config.yaml
num_hidden_layers: 11
moe_layers: [0, 1, 2, 3, 4, 5, 6, 7, 8, 9, 10]
qk_norm: true
init: "normal"
init_std_o: 0.053
dataset: "wikipedia_en"
Below are experts of layer 5 (counted from 0) of a mixture-of-experts language model. Rows are named router (the router's row for the expert), down (a neuron's output weights, with its number) and show model dimensions 0-127. Each number is 128 + 32 x the weight over its row's rms, rounded and kept within 0 to 255. Numbers have three digits each.
Before each expert's rows: "comes before" lists some tokens at least twice as common just after its tokens as in all text. This comes from a sample of Wikipedia text that the model never trained on. Tokens count by the router's weight.

# expert 12
comes before: ",", " of", "a", "ia", " (", "\n"
router:096091144144133177105096125198110113136189150160086080092125146190131114158105132109147134117137128166105140206131136150101123113101135148124128169172153126075154131112127089108070177116107102091106068151079139105154191128168160144186067096117159111125124135141127086216099118183146077146117124132173129126103104181110111124097115112091143184165149136120101070185120119176078157084113
down5:129082110181064156138153157085071165046133078152090180150118160114184140113136114135199062176149160166103179126144094102144121153109098106105153145137162105127102112131176111105148116180159178132175139141189168149152144114150127127098143118110108160109163161054185180157117094095155102175099127118102142149110149117155129137112082095075175111175087172123138121125119135107164167146108
down6:153115142170179045113154129128174125150173070154153140156115136114150129123104151089138080149071134143206136213179107147133133104142156118127169112149195148093092081108178123123160119190096116147031134120091165107119153113124139095143095140149075091165077139172082142134144097130153110094133163098148090095180111093141140073135126134146142113131090080156098127134120182157119080141125
down7:177135152136104040126174089118162109132120140134149139147145170106098077126080129086161204173164124123146130120058077152097110099133165163063068076146088135136141141129098219172157113111127131091118092108117091099090164095162096154129079095146161179131132122133147149137121131103099173111114116084080066155100155125122109088103092139143108116113157148141174134101128035145109129137147
down8:179138164128141121116079110133143111156147164131146110176162126060121192148135118135168101173133081162068139146091125130124126132098099146138136122091142089167188140105104149094166123158140174060101085125083151133069108128176044100113109095130121109081183152089086113154122119090148104083123134116161098169153111162054097205081150161084123105101111192163164162143161135137112153129151
down9:123113121107130091079106128103092150161158136132115135099110120174110150093125148062132106119118142096124101084146120134168150163120125122162126081139127229148148110137109129104155145068177117168196110089113103121122084118164151176120196102116154144166142162077143091098142091209157096094180167084127096122081154144128084181132160222183091136149164066151118131142158114120127115161159
down10:081154176101145157140104171150182127135143117134217092076147177135139152089111116122077105131096156122094162102195128136089158120161076134122117167139042172152107131158180171086099179126106066082096150154109132164168087132109153115099087130169187150154145094117165092150148145135190102163114084112166116125158127136145139134160083124124152141103129143155142070162132166077128078089142
down11:137079115132135163169164121155079155143153173134136099167114138129101101181161099113112140124125125161064137121154131149136135163108157185093143210193206128097126075120151175173118161157096083152161197159183147171116128087171068133181105091115202143146124154145145089103094143075147109155147102119122172093185127133160154112126093130161170094073119105144113123157155114151111138114166

# expert 38
comes before: ",", " of", " and", " in", " (", "\n"
router:105171109108144128112082159108106108107104110118129132189152133085158194158113083141111155115166111097084093155156105147111071072087120160121172134081135140072099149125056105164101122130151085153147079150121145082140105173115153171214096093150118181196152088140101119188114114060121135192173108170120151137106052128120165104140118155180087134117133131080127155145149125158129145138124
down2:140148131162176094117102141113098137110161108160163136147153119136082122192146131125103087147096067112130174088160105155147148137126099095130033117084051109117108117130129147057059121130094123155158093154089092186089159138097087128119165152115101177119159146106165183098144160189159123113125108175160095140086159159089146177132169230087123139134158131117140125113132132093125181119123
down3:130173148158090087148179150130138109068098073134161120084176134154143139154140046159104136127067089109156141122106140104103154092132063090143142130139078089117149124121172096138118089125155078173145088143109118092116113101182100118117091097207163121144072073155172167130065096103114131170115102082139128092177156073121175076081070104183135114132107143147132124135131138132114090114091
down4:142161158105123153065164103121140116086160069136081166140119153101157111095101101131098101073184118144131173081067135197149176141140109148094177179052163178135180077112124128109160210107120170118082143106090142140146114096109113097151117168169112081108122093143132176158070073160122123126143150140109153114111164103126118125127140128181103168146156166162133125154179165109087183123141
down5:123150157125156101147138175086110094127126122104099099141111238039157114098149116171108133122097122105161120126159091120115115122210132146101170075157132093107141139132134105151172156096161148070086166136096143140179162122108108127183156173131116066158096099126095143136135123133101172149121185090079157159151156166150155110178123067058115155144098079150160165124088137154087124089107
down6:147151126092198126129189124127148161144101131135120109107079075120113132122140143152113132107177136153082064117075173164160138184112127145104078078190140128093138121153123086112143199105117171155109095122158134157111133107194087169147193153142118155088120163106095138187078178111139106110179119061145167131106076127142093125135125091147158129085086142110123154191168076080147111081136
down7:125151189124147169192147128105139087162149063123116127100181153127152156129109119165118100077110104160104144108115156105112105110113113122141108185179130101124151078098171152121111221151127150161203125057134126146103124105110163187150067149093100159121133167098116141079114104146134183160129135148182115162136116143104147108121097084152155181124133094124126157172133148236102180081113
down8:141109104099114097114127214135133125121128148106069090150078176113132148101134148146079120166088119080144125124095105102089110106174112065171141137142150134094162149129174076106138085061148135126141160119126080077155116167147131136127124140157135124048156128135130108149200116068162136099108154144066128159160095124142236152125089076133143125123159137191127088170130186127108072149123

# expert 7
comes before: " ", "-", " and", " (", " M", " B"
router:117131130135099109155113146206114092155151130156145112111086073174136113131133156162137152141175136181149066131108064152164065150107123118126144155108105138093129147093118175183085132130132156151133126126111102122102117159136155141088137145089052074104118115138212100144087104205184105127150107123112134071108117143083151118120171133162067173177107156131123110205171138064133112081169
down1:136108148146109133145129074094159147121138137096088158106127180137205094090181082145125159086112144100095089135128120189168164110078108164105103075115144096139101166171159141166124126141146161126133138113171070171129083102161070085191171173108157105068166154131131103165167115150093134098145159155110148107129118080164120106117096172123099127061071126084065104077098160169113135127162
down2:125055091150111159093185127166107107097123112077057147153112130156120164117123070124159098136117076106097142169167100135133150154163136155168070159098083095103132168140102128162122141123131071168098069102129124127094111103127099155145087039156129157195094130130102172167104168153098120181158120118160051184132170187113163168162088129127140112090116081112106138156142148090136135109125
down3:168103106164099139120110099120112127113135123137116093125120147102100137133099119161194134164192088168204100108103145134119105173128133175139089170080076164064109127131152078113159122149163170151117074111179140156104112057145099166085174094142118127145119141110101152153145076161108084149156159091135110158107113082083141196136184156110111145233154113161129157088131106162118077125166
down4:127202108104095126137100139093075163086119150150072109080128099126184125148111126129141131158124104080159083151133155191152146172150175125141100122113172130147171155110125161171149166125121066085115152101072101164155135134175180094144198091066115109104129071115153142150138122082182131111116147155122110107126126115181099159182137167127133101207130157170149119173115154072151197094126
down5:104125121072135174126085129095142054093128154186162148149119179176122188123113115151189102141121125119084181129125129079168130051160080125120126110126177076092124149089136173132063051122150116093082176130123135159137128148126142127125123152110137076111148131113106109126195141130147089126082090129128068153095121084086135086131155082102113078064116160120124198137143083146159149160122
down6:150084103114093178218122207092108136134070115127141145142167152163083093145133119130139089123118134100128123153113189181155125114127121173119150118074102054151152100081133094154146106145128151101107160092082129172079113127139139109154088124104186117148169129063062152107147142167127151143102088113152105088081143091089106163087158197137167082076136105128164174115125108099142132080102
down7:133151137108123142144117079074139151167190104112076135151131116099175157144168088110111200111140172123160105121142125106125103155172150148112155113163183151033143120133047157120162190101123134137135188145121108110069120137139122147128122146075218136124101086143094101138111134145124050135146175125120145154131081197129168123163132154157159140146179128123085099095134136165165169117189

# expert 18
comes before: "s", " of", "ic", "ed", "ical", " in"
router:139115103165123135131132078151120156166118081093113080146112194111081106174124111089132116119160128121060129073202143047151097136068207124177167082086146127169113163191135106153114155137144158156131126135165198082135158110069118117146151140107093099104110138171141125093116164087105122087191139137135104098118080136119093122116178128131100109086189154123102152101154078156153154139113
down1:161160089161133112112133072126173178132160201138152124199100115113118153093163114136078182129220157155167190166162127137128127125097107126105095131107165099152176101143096138123093128143140131171125110132169160106118071115095123072153115127150124114127129159097186127127163146113175117119154120098145140142109094106139148131060208211139232132189122099144116106120137142100133095123142
down2:087172128041107090067138152089125064075147075090159130165085087099148051142145140175095142169072121147118109141099086117134093118109113125136184126145118135123089094080144111152139110124121037129128143102129145125111111154084108124130094207150131104176140120098131109116211140191091142139122182129144120145138111119142076095091077118102110108104079083129104146124138103130121068123101
down3:082138169161160099061120034174148097134172161113161123153100127155105148128137162119113162148151156161185100156135108151078133129158061116063039109146067049094127063166086107099111111114099124105082085119115129194138131202154080107124129186108130104119100090126128138155136109115156119124157102148117136146111082144101096130121092142116163109121103122153160129117131171109133090115177
down4:132099149137095155119129136135138169160139144141100126144119115071160189214144089160216129143092127130170108127120100105108105133167158052167137175153157161106176103151086119098130162101103176124065146142186116158142119079196171148106101142124143135148119081129154118107101084147122124123115114089096132221159094138100114099089162086107114182111133118067119146134174187120166082153130
down5:135173139142135160153194134173188109177137108136118117152145145135141114151119109063157146120100148139192141113170122162138195108131096157160120127158105094175141095103107121131195158157092070112141144117097137168125161157122140153061125145138112144178134148092161185145160172101198139224134115090118155132148157119128136081104190185130160076088147143113131144131123097053139143178077
down6:082108109063192158122101154140111142180147125127115144169105091165180201064144166139192069165184113145102096148119093151130083159151108130096146100142151169107142126089150067109113191130086070146147141107147169094145157145190123129155116084149069138184160087128143142186102151146142097138091124081122103118157139165106132147147120140137134124085164151107170089119107166069148132123073
down7:121078131139186109154118149187150163103139101106143109111127134109142160096143101084130151091151162102161170125121136114116145147119094157134118115098100085099110133080116174167160154048087107086050105071151087115147188176100127109158122137153099138213160117191155112112057152135119098036116073144160151138150098155141146114119078117098120139098131116122087062098142141103125106182162

# expert 14
comes before: " |", ".", "–", ";", "%", ","
router:118144125146094072168155096137138147090114047111064138146151111202095089114098135091105101175147131120167138144107104115103127113107083137120141115215073079160131087175041170127114123178098140086134172116109116110091209119079127149123095147118192162191153141135121128089072119136143119137072124150129176154142130106114149135099109127178166100118146137140112080114083139173128092114104
down1:165120123128070148099149117152086137164146169115142150119128084135133089171105207117118078074090122068098103145146098139175114172147159133172122082122174142157161173149085144161186122132169100144135117132106140147093123131181197130070158192111085127152080096095115142118138096170136089085111131164187077149109168159138149076126128061185070149129140135137116112124067103132147081116142
down2:178133197133119056075170192107162157103088126130130133142098117109081104083102093126074175083100194146111147105124128105146125119141134120119185172116123109110066122141111131184054094130140132159150112099148092157111152167111138200158071114142131124102106158071106125153091095131106130106109155121149112048172132126170106052152083103182141113076165144115137162118117124151128091088125
down3:177137114217112170123165127166113109059136124146144068090106056142181093114159145135144144169201142115110174058120082081106064136138116075096120116126138127124117178150082160189126127136159123117136077166120181140125118100110125130101081139207081181149100105164133100174138092101171164146071142129142114068126139126125135134131117212105119119158125120113122138098139125142113151114122
down4:195106113115074122124141090059170143095129114089111158135128153104105147147137082102150122145170115167139109169160148150138160150154101182117110122102069068119180127110094135115199171167133137129092113153107126093133156122106156148147091130119157110192164147088173085132122084176180140151149087104174147155149150138110139101165110218067126134090117147124125117123087139235100135174164
down5:114068156153176193105113095114084157111110150063172143068159096174151121130097093153156192169149117072132094121159184113143125139182148162197132188184111113134118115146139112171109108104118119128156199126089167180153135157113180082160153158092092103136155137117116107185146083186086138126134158172138139191112112140147131139125148162112111134116115141118101100178129138118089160200126
down6:145187178118168104146151159140143084134191092160102107165098103171133205111115164110149081214126121085159100127112103137068153113082141080116175152145089156121109162131166093092091085087125138147130129152136148111142105086177157183118126176194082086079096118145167115155122129128143141102126114127060195145072156152127148168094118077119086170113157144130160112087125146132143129128095
down7:115120112087125155113160133102081098173189104116100087145121160126158099118166151128144138147126178147109089135145162103094157139093155180092100113106118158198133107133158082091151163141087135114103070123107111091147126136129088158212147110094155121120116157139138129140200177082078128164144122167099213132129178150145102105161025149176125057162181109128126129166179143115132114119094

# expert 41
comes before: " ", " first", " M", " S", " C", " B"
router:136137139196119089112111149103117109087137117166099153136086143146149131107142182161122087163154129103183161145114174195123091115167123169135172108194133130155125162086199102152140092142105185123193154114129148131175110176132075173106113163085099090120183055109091171108172088148146115137131114105103114104191161163101141102183094195115126130152147115137141057163154101152131109102106
down0:194113130094132138099150187094120137124205150081113085168100176160120095110114103113097193102106130145167127138190121119048143117087155105118223172096089147242129145137143137118159127108105102118175151130115158144081198139068107122115107135153134165127113156132117129181180143115125089159104087125125160146091106161121142107122100156109111091194119153108141138152141161110120156114122
down1:110120153132110159118080162154148159098161102138170079147120067109110095093136128154151184165141113072144081105160206123110156112105126080112166133119099134204121119113113114151135118122147164204110067135106076097132170114090070121131124194101128147155120106130091077156196148120107076167137066147132137138141124087139114123112122084112136177123205175180151098145168106154119092184113
down2:139195101130111098079097142172133149106107081113154090175140130135074198160129136179156119087154130153075136146122093167131110131117188121123151119100122147118057147115088172177114093180153129116120126155164140057098109093076140145131119121174157106123140150090152147135094159166166152166141047139104156132148117150167159159145130154157077137168150106139165085110161230067130146121093
down3:133180128140188145145203132087094133125086117102101156096188074084112150141122092122046130098098160138109112128158122151153091093153088141145210118121146191156143097158102102178085062096172125135134125138080140138089156112123114147127104149150115069070099133118155137090083134158134129137145096149082155174101099060101157126177137050081133114096089120178145081141122136153118120129132
down4:184154049135115063195165089126153188102132146150117107123114077087139133127088092102098135141120096130139123144121167109095127106157162120165212178125142186088115094149087098099148143104158108164180133134086148116068091143130200129119156144127077081131086126171096170167172144136118115139160085125193116179077145106086084113147101105153092072146100112138157111124094133103129107108116
down5:108203134129177110148170125164133114201097162121141141163087181157133114077108143159144138166146083114161127153068110080137138084163157141161038107190133140117093090134105139158089134149150097159141079123110126153160120133157166146118142129098138112063149187085065171136088093105139172091125130154099076162154121135101098137092129180125138151112117162166138144075086171163088088156082
down6:150106156137152087118079199136127135111111092173119115129095071147070164100141114091097088115164187112149213131168153078102144084112174125114065172131163136181122121116108063099101151190150060107099152109171128141109151099104145166162144152102114131101087140112152073148125126147122108082142160118203127156087111128109099115155117139138121128173107140073100080093090110088169070128155

# expert 51
comes before: ":", " ", " The", "==", "\n", "00"
router:094103150104107106090130150137143066132108069096137127094134114194135172165114096060102084130133085152139091092127131164108116176111169151128113126161108146202094151123136145154149147094141106052166109211113112079088170129159152187131129146168090133154077139125089127084083166116171153127131176117136106145086188095043113115144153140134066108114101118137122099130196158156140127098127
down5:103138131064179109134124113133108159093081149149110099115142123141106129118146105173144149159143130090145081188134102133200093102069165055093155124157191130127114171139111151083096129186113169112146090111092115122126120118130112090174173108144132149178110165175139145114128147095076113096101095104074042160146141116187196158150138074156100187145091109145082107143157143117098149187143
down6:133093160094115124125150055195120071106159120171137142064148093107154129120152084023166144109098110124129108136111125165127134168115138147194083095146115082154168112138149151122085104135087107117139171152122095102177132103138098140088212115146105139176162132128100095126077088117101125177126125133181098142077120079131130141174142090094069178147114173144111133132179150106100184157094
down7:120153112114096170098144135155118098112133141126207177099152098135171124153125147152128188102125155113136135061145096130122136103072120109063178106100094127105107122146136109132175096125106129102100153076127138094099162141097103186097155121072094087176138075128144092167129182148090174130150126129166120100127072051146159184131077145100148080129125133128082126068025110129130107129186
down8:166086148112112153134094114104152112130123141142086165144049119111140167115065100148205163112186155156132168152172126164121148163096142078121126118140109175072069107148146099128159113127128071131142138122148159163122132173135123201134080050087137112149153139063104117144134125129207124075184114134133093192110083085107178116071150108131174146090153094141136143135118145134163078123134
down9:113178132084089139156094082133090192147164085154098126095153139074128088107158129104124177180077123158103115130116188148113121104111128139132159222147106119093108087156149148125059112168150106173157124072083106113098126091078124146089158086130092139175136111148096166155107088153091109118107163132116073149135120155106134149155084074078106172117113065110161126115139069113158062155108
down10:141140135127113105099122151138132154144127093115068151082155187085113150124133113166189135098090091102123098107123122210151096092126154101174149184197142096123082100132140131141067111109120165098126099113125111150134106173164077103147175115126164129171120073104145091150142188164122081059176100154145104078185159121152113144072115090139132103136123141079133078107106028144142119173118
down11:129094119099113161066155171111104133182171144186150133120139184107088161128089099131080156176121086130160177113115142148081059155145113133177183129134142154105125090155155132115121092116119127160085125144129094155204197140072158135102157080094122141174113131138157095151141139110164138134108159071156109142159122140165198130097134199139102077122080120061105077146089106172105159149105

# expert 2
comes before: " ", " S", " M", " W", " D", " P"
router:122160148134167157083207166140144168139123173150169134111143135100164150091131169171166141106155151116152102146189089121070124179170136145114150117125152149154109128079139150079134108153149084123168095145102136166089147146169152153115118150089048096106128128188154136124193080194178098141199118109067154135141102138167108088135067144141183140173119134154153126119145084121116178122185
down4:108108116135142167117150097095185139158122110128106132121145150086148152182101118131150122152130190077126125169099154108087145120089090121115143103174115075158117124137154028186105204103138115098080111159090131144123144173101188072133135123137119128119169078127079083179154167111146124116163100167087124147080139128038152130125158146109123114117063113111136124173135215115081161147165
down5:142163124075130116124162098186082152145122144062117097135119132131057080188124073114094109160079120148147102146171191158117155152090095120152199105111113135162155176113145169179157103113089129034186124151119102135162112089096141111168109098125120050154118143084146085145124098117132084072108078130140115108098120136128068126126072142120148074132171131125150165084124133131155162146114
down6:099150100135140154130138108150145116105106097131123096136129135060084060183162119191057150166119143125126121108117136141171097106092150080142114135156145105153128088147150149175098164112109113199086117118090121141133184114097100131147098113160107152153121068157104056169163082067146119126102093127120158091154169155101154085141156086165076151094146179063160065170162121153099095158075
down7:179133135060123154106096183058126146130125113140124094129145126155128100111180120064193134154159123155079151125145093120157145105163163118112178137090137090109148121106137101205057099131128142130177102157087158120161184123160211106118081192112131098082128112114139111160150197123110149126164069157083128150123132124127121117159121133106147171157134171165180106066184138109157140094088
down8:142113111090163099128121148162144126135114109115112144094112151068089086128135130150111139083105135209121174119154168113159139126132166155128178105125061133123126174085129154084101072195179137130092133089040208091106133124127090125158214195112104114111102127148094154120154140141171073145129155142142108107070148134138068094148149103163150058136138132145114079139159100070138116149150
down9:165124169061138129088129069122129143129154130133135124199108057151086092090093143095127114196118152153132173166101141143118088100077176085098192170188118144121107152155082131156121145108137172101146118153159156142142158130106154173138136136166063152112129091158178127125157132174174125070058103103118134164148111099121128160113113064165166116136111112144164105154164143129105079214121
down10:111196105161158138112131140156123082142098126107158083133195121123101129094106112119077142076129144121104107136118065096172132145118123057121122163125162125112108218143138155183129085102131145178139078159113046175079175133145078156122078108159121106123118156106129118072095180146056145159115169158121111159079142150112091139073103126145184113133095148109146115164129112147169148057110

# expert 21
comes before: "s", " of", ",", ":", " in", "\n"
router:099124137171133139103097057174109094115136120117122144112144163097070134153160158127183201137185134175166154080144165098199085149124157166075156096087136100098094170116080118101148153084120157112073112147094138083128140115071132142159156135201139119135122166093130159093137188081118122091156173134119118106122100072085123097108133181163108140065131102058162122116142116117151157100143
down1:100081184147178220118169171087087115136132137116145123111182096157119147137109135081177101138175133142132131149086119164162150134128146124121090158138103155106112107104114107109108159151174144155178179131152124125090162175129129176139030123154143095151119110174122190128077154169104109157105072155137116159129125154157173161107197199134123072102176114090157150126136179103072119137139
down2:128152108157117110172091139160126146086189151160091155098181098163190093142070152168130126120146132109121132093077134107106065137094137153109163102111125101129098128169108130060151052120098120108130129122128157138143155180136138102184160117126111167153066150162175178122116206160089148168123173106070146079186186163093136102139116137135168133096182157115050154107145153136138134114157
down3:125046076127095150127073189182140160095170122114149140149136139143151082125088148158105151137147142152081058147161090124087134120185142161142097099179169140116115137147168134105142146105100102124122175157126132174137159168107146094165134122116179137071158136125154194205096146107145090133108125134188204122164174154146122120103060129136139151137182127068164093183087122117124095106132
down4:081112087110149125166124151104105084093134110154167133106173164103135170112155135118142131092087095124107181158138119135131113150172096109085105150113127106054136130090130130112140082134092130117173169119115078103147119121160092149147099115165099082168112192167124148126160120125081138087138152158031127116094161059104121177179147147146067075101167143191099161113157109173154154049075
down5:142166140127097098143141120137164122158094126174142119090128131163064214135183100082139133153118088099151136158132064172095082142135090129117103160129127140152135104076114165139140204174129121156149102116150126113135143109111128173130074127126142140165179149150172134057117118206101113076090150118141139164140117142094170137099146156121130051167133073092123077080064104129198097079123
down6:142193143134108208134066156103132125113111163114153111176093089102143102100044094136104054153097140166095133152129131197067132140096136170206137074182121159113103145184132128157148133162149132168122058124124129129180167108117105151147111163094146132131081138172120139162113109117112118106133112172163075101090152158120182124105107126118112155045064149119154116113133120109103122125168
down7:087143088143114152080104123104111153209095204181080199155163150093107148136126130146134097104143146109148133090158081105163102119109094127132051144116209151110166111146132138089140118153170059151148142104183125093087108114142171174168189142126132114098103148133105157086122144154115137056105078079127119110160106136117100113187177091125103092133091091106106119123065147121118092129100

# expert 4
comes before: ",", " (", "\n", " and", "'s", "s"
router:115141133173136124072100109093143132133172148172156123101115099171133202169135139114102135116198099110083220114081142176137134177076116125178117186151145146128140153134096119101079135092078093178139119080097093092107111085122127145139077042183060093139174099122127158135110108117154182095111122165145145138143142154088141134132124112071117136162166074146101121099110156147074142113150
down5:085151156151161121094046153063100105141145126183130114111082149139059091119182104106175095131145110196120172076170161124157125176093104136135088119125089239115127109123124126117185081149071160157111104120100104123122178138147090130108143145107148142188169141143094143161128140182140095164107136155159103111151161167091117156133109116147124110142126132109077141152128146170121165148210
down6:139082191124191093116199071108134090113124078157161180098141118067134147138052124052164171124150137099077143206144086133099153164168112146103132175158073106146177128123078107113130141118169114124108125132164090064133165121121067128100097093106177116163086141173191153120147164135117159098100116078121129135131134096123167100116144159153172134121128127143088069129150118133131129138111
down7:181177070128136130112140163102087144117104189124113131128130118168126115177162097164139127126063068110139123109117121175103097129143092128113076147094102192106155139114097097125057132069131188099152111055137103154167141193192142111130093073106087110066086157150082099144163174102138145096144108142124114152103137185144140141097154168188139095128102179130175101165127127130123089173137
down8:192109102156089129155119169145126195125128157165076137099122098136195152112103181147125116088092082135110076117136147149084134092112140141113107102112139126085180082161102106145107123188144139088103095114230122156143115141191131132066091110098138140161077133131140186145081119098137091126145115140121126101159161078089069165140126206106157118162131127142125128143155150179142086205155
down9:137066108087179081129116138118111107103145102197112156181099167143136090079163100213151147120066106121143131150129133166197133097128132126082189103152148115134105138097113178170110107127086130152083115139088195167216178127148163134178176147091089163137097127112106133089200163101109119106140090100136166141145090163152111093097114130122152156099105129110175135146118116090159117125171
down10:082198101138093141108184140131110147152138141091149082136128097145103147132046121135126109115100140139124153192134134144128145092139150085122180069087145107139136128112162173100093051117127161107188074167126122129160147146186112158135157206108109041155123181112147126151107085123124155174120132149154097149135126153158121069134143170145112098166086147135108172145092108160112188043105
down11:073099082151124138142134110163102125086126049094130155120106119047198098203175180132087109130104134123095180109139128169105160140140108160059143161131166134091127069133108124164141090126149158115200147134111101103165106167163125114102125151105122122124096108179098168131119134125094164064084151173092124090100210150116122112155151126076082145094105120090074129137136162129175123147117

# expert 54
comes before: "-", "|", "==", " The", "===", "The"
router:113195130097126120128126145175138133089127155146167163094091107114157151078173141060096169174141139167188107096113169105102136076112131156136100097133134078110138112060130105135112140081184089140141105101173103096061136151061131148082167125106105134095092107118114120156079081189166118170123202136154124191174140144154090133162183084133122104108085121095118142168161179117120107154129
down1:155085111152080140134100127159122126080143125146103131135131152124104134134132149126098107171140116112025106143139117095143146145161145108114162117117140160092100082125079134122125156170097183132114168210135161099131143112086148186167107091134095112078161093126159116185177145158119144054091151182161133150133078183147106196058109073112117112103082104133118187141158064094123146183128
down2:134124116164108161085128174151088110060114143164127076147116186115133137097131077157151128120164158096138132154088089155126155127178108114091094150143153138212102091131087159134094130107090119117112104163092165163127105106137178112137173165110159151117129160075131147141094131081156129169170100172126072089082192133126137144090079210186145189160162162126180101104111169098141094109167
down3:119130179079142122107111066095150122118112118116085114188184120106113116107128162112131116181146110077107054102099114171111110148150158089122146172098143171108096102122112121118094099183124112132121192200116127121106053059097129124122110179072192134108142154100088178114150111114097081128072185129166163186146127131104115140065151117147088120144065154159124114120152132176154125175144
down4:143135193203116102137091087151101189120094124140179119141132094110152150147096131171146140109168054094090038142090085137134144119134122090155159092161103123125182190122097156128076127160119132157117040114050134144138123113075130123171124115105183131170143147146140113142074188110124122089111157136093095119148186158099120178149152154104137132138155176155138177159176153125124131140105
down5:195177121115106118123142176149093098099143125096127139163090160175132134105113151124113153176029109124148082186078121108112110070086123108129124050187140128133105109127179117081120121119110070059071116062104113113168130133164150166113125146176153137094178160178095133156151084162118176128115150132141123153099100153088153081122117123147143164166077146159106150183100115131102149160164
down6:126144091079162140147119148139107109099096102111118163159106118174112105134150140140107046081099152087102181171103163118103127083169094105127105150106065098074110163112188086104132087159058099057161141153141161124084093130163114183115131136076099107139113150084123122131185086147092100119104159090145121163098159096169192121135127156149120068147099140120137117153101172123034091131130
down7:106114128171173141146089127127108050126165096172119156112120129143128112147113151131136108139105052162138113084121112123186064140101116127076099117096113184118112137108103154116180150089122112135170128115136137138096159092132128142164147091202158156117142187106137077033112160159129145155098118153112096104062157170112170121207102183114146159185163123140156104045132076161124138153133

# expert 47
comes before: "a", ",", "i", " (", "\n", "ia"
router:104090114122163106060134126154182201073083138143178154145107125168180168164115156150162123087154119127092126140146082121126143165102091152107099151123208128120078170164106126110162131128108086162129129140127143111196110072108081143123116169101125178170073219123089138172137187124145072166097082160124092140161116131093148169145131115083094165138112114138144172136109117155176155124155
down6:103057100127173111115145150119145172204093077161151098112155134163130101169161156125101124127138164140154145117173148092101102167097088139129143141146184080130103094152157169109131082172128089130181111153102127139139077150094137107120212171108096158127138171107128166160085099135084101139168152139140127130182118072164109084158060094104131098140091160162080142140135111182113209174110
down7:150125124126097209130119109199138116163070083098114151132143125164072084201146069101156128152148117154150225154117120094093113110162193141161114144085104148163103156093099098125214161183127172100132112136109152191132101089118138121143086119132144138113138120091135080176095147145091166157173139142052142126102122187171099147155095132159119113143128140136149149082120099104137143137102
down8:138115095122089123131147156083154140097107148099090144102127121146132168171090064123122194099109053150156124096159137122149143090124076129136140100147166155110140141141145120118179156112120049130108113091147127122169134158097187015117068114098119204102118149139161097136126129101115159163154121139129154148157131164146129127118126153196143179133154170114120148106123187154142136169245
down9:153086189151097143087181080162132116063117108102113134084192134129099163068138174093174159178116145149151121134147181097104120084088105157142130146157111081170104124163194115055134118128179141128105118136067133091164158132165138154171081131122130160121120164172110147136119183059119165159101102135108147082121171162112141149104140107105098209154180153125141117096164151140157141173126
down10:123150161102158133131115137152090158085154081086143138104091188083163068087142102152102132116079111091153109114174114105137173090113188144114171104143164122118122122185184092105147086048152190121155161072172147124193177153124144068193118148106080101151093073162107130045156134137119081142085093112135077147142151109121102152150113122114136175136098115122116136135113148113099101155108
down11:137115105138158170133118135184133125126146097144134070112118082100108134136098102081192199120218145157114122156117183153090084123111181141105166125119066141172163152139136198163145123138114154147099070127089163158123166127130152148147105169146096156122143152095105091093180104138160120135058112198136100104105161148096130112110117151158172187126162090133160052090133078141091167121104
down12:122126121159145106150148139153147093141125167126155134103120150145183122140128125069175161106134137146161054113139093112097140112148130165203107151157127165105100196098162126107095155091114142138116153130138205142075135147038134099153102149140157206100107105085146136106077103117173165207173117137116162120154080124167119099138159031148105104152138141120100114137142118162116055100077

# expert 30
comes before: " |", ".", "–", ",", ";", " |\n"
router:146153160160112087100180070079115165092137153133110118124169102148128131154117122087147170185120099107150116101127130211069119148076108184148152144130081178156116087172091106151116158163127106117070169126085126131089171105170210182132112125120170140147123153143137170134111091075087163139122092131125134185127149043116130145134165145158139103066148170120121084111155091144117074096100
down6:127095122108115165150150112169122150125168132123104121070126043084159127179098125048120162099172126155140164122169161112077113120110156120154115144186084145103176164098123117114118141166077106106121127091144078107042081075106122116091060112121123098141146143126180070121098174102158166139105110167180132156154134128115110132151188114100098148130179189133170150207129107153129115108119
down7:145104129184113110073134100134115116187115130140107115112132173165126136139139186089156156125171125097122152081187075140166099113120151168153149067116066045145181101164130116168127123146113084194205109185090099143089104098064106121171073141122117092115132131136116082142072103152135115153152104083124096088087076107120107151143101191166116111070136136110097131095117132134135078115135
down8:064173055154180124121172157127116091141085159124127149135099138108154111073135107068155220094118185110060066160178206154167149151212123145166135145130107103157130172128061124102024169088148178147102129128115096125118141161133124158125171118107154125139121163128095103128120139092139121115105077095114150136124109119130108142134161126138096108105119094138143124134160133100126097096161
down9:167073094176135141115101156138118130119119126132152106102119127091127085121137134107106177115169161138156048103131118170075103151120159126097145145166029123159096185102123156109101156047105097143149125170129146090061106129193129119061142143141170138214067110116161097117127122142143099138134155156191150122114136111097105140093160156146145116115159137106138141103149068088111055149186
down10:093132117114121171052105095162122087157069159155131142099152124128130172121099135117142061116208170116153128138030141118165151120078166119177122124145163105113092076112108200173174110156080096087107173086165154173154152097120116109116132135129082134093148154090128178165135142114175145206135121129133099155168162168190140114119163089195133140132132143097151108148156146151137115133129
down11:122155113118090152099143144141098141094126087144123139158122153085148147080120162124154143087063152151127152124138134150143190012111122102114137125111166161118108148126129133139159097117046161153197098125152082150108171136129109074120131140112127160074135057113144156143179146144176081110078130128152093179167133120116104161167070138178171115082175116151139136203123110115120113044110
down12:142123049140179109143133099131131133070167138137118116140142107098108153169133140130119156154133132172098164150108169195137133123074148124111148091147102069176083179060148187148181161093085150091189201212113139092081108133101079109110134120170150149155117095064117120096159106138179130099065102079176124144132098095120144156140119093085119131124164139146106117139138117084115128171161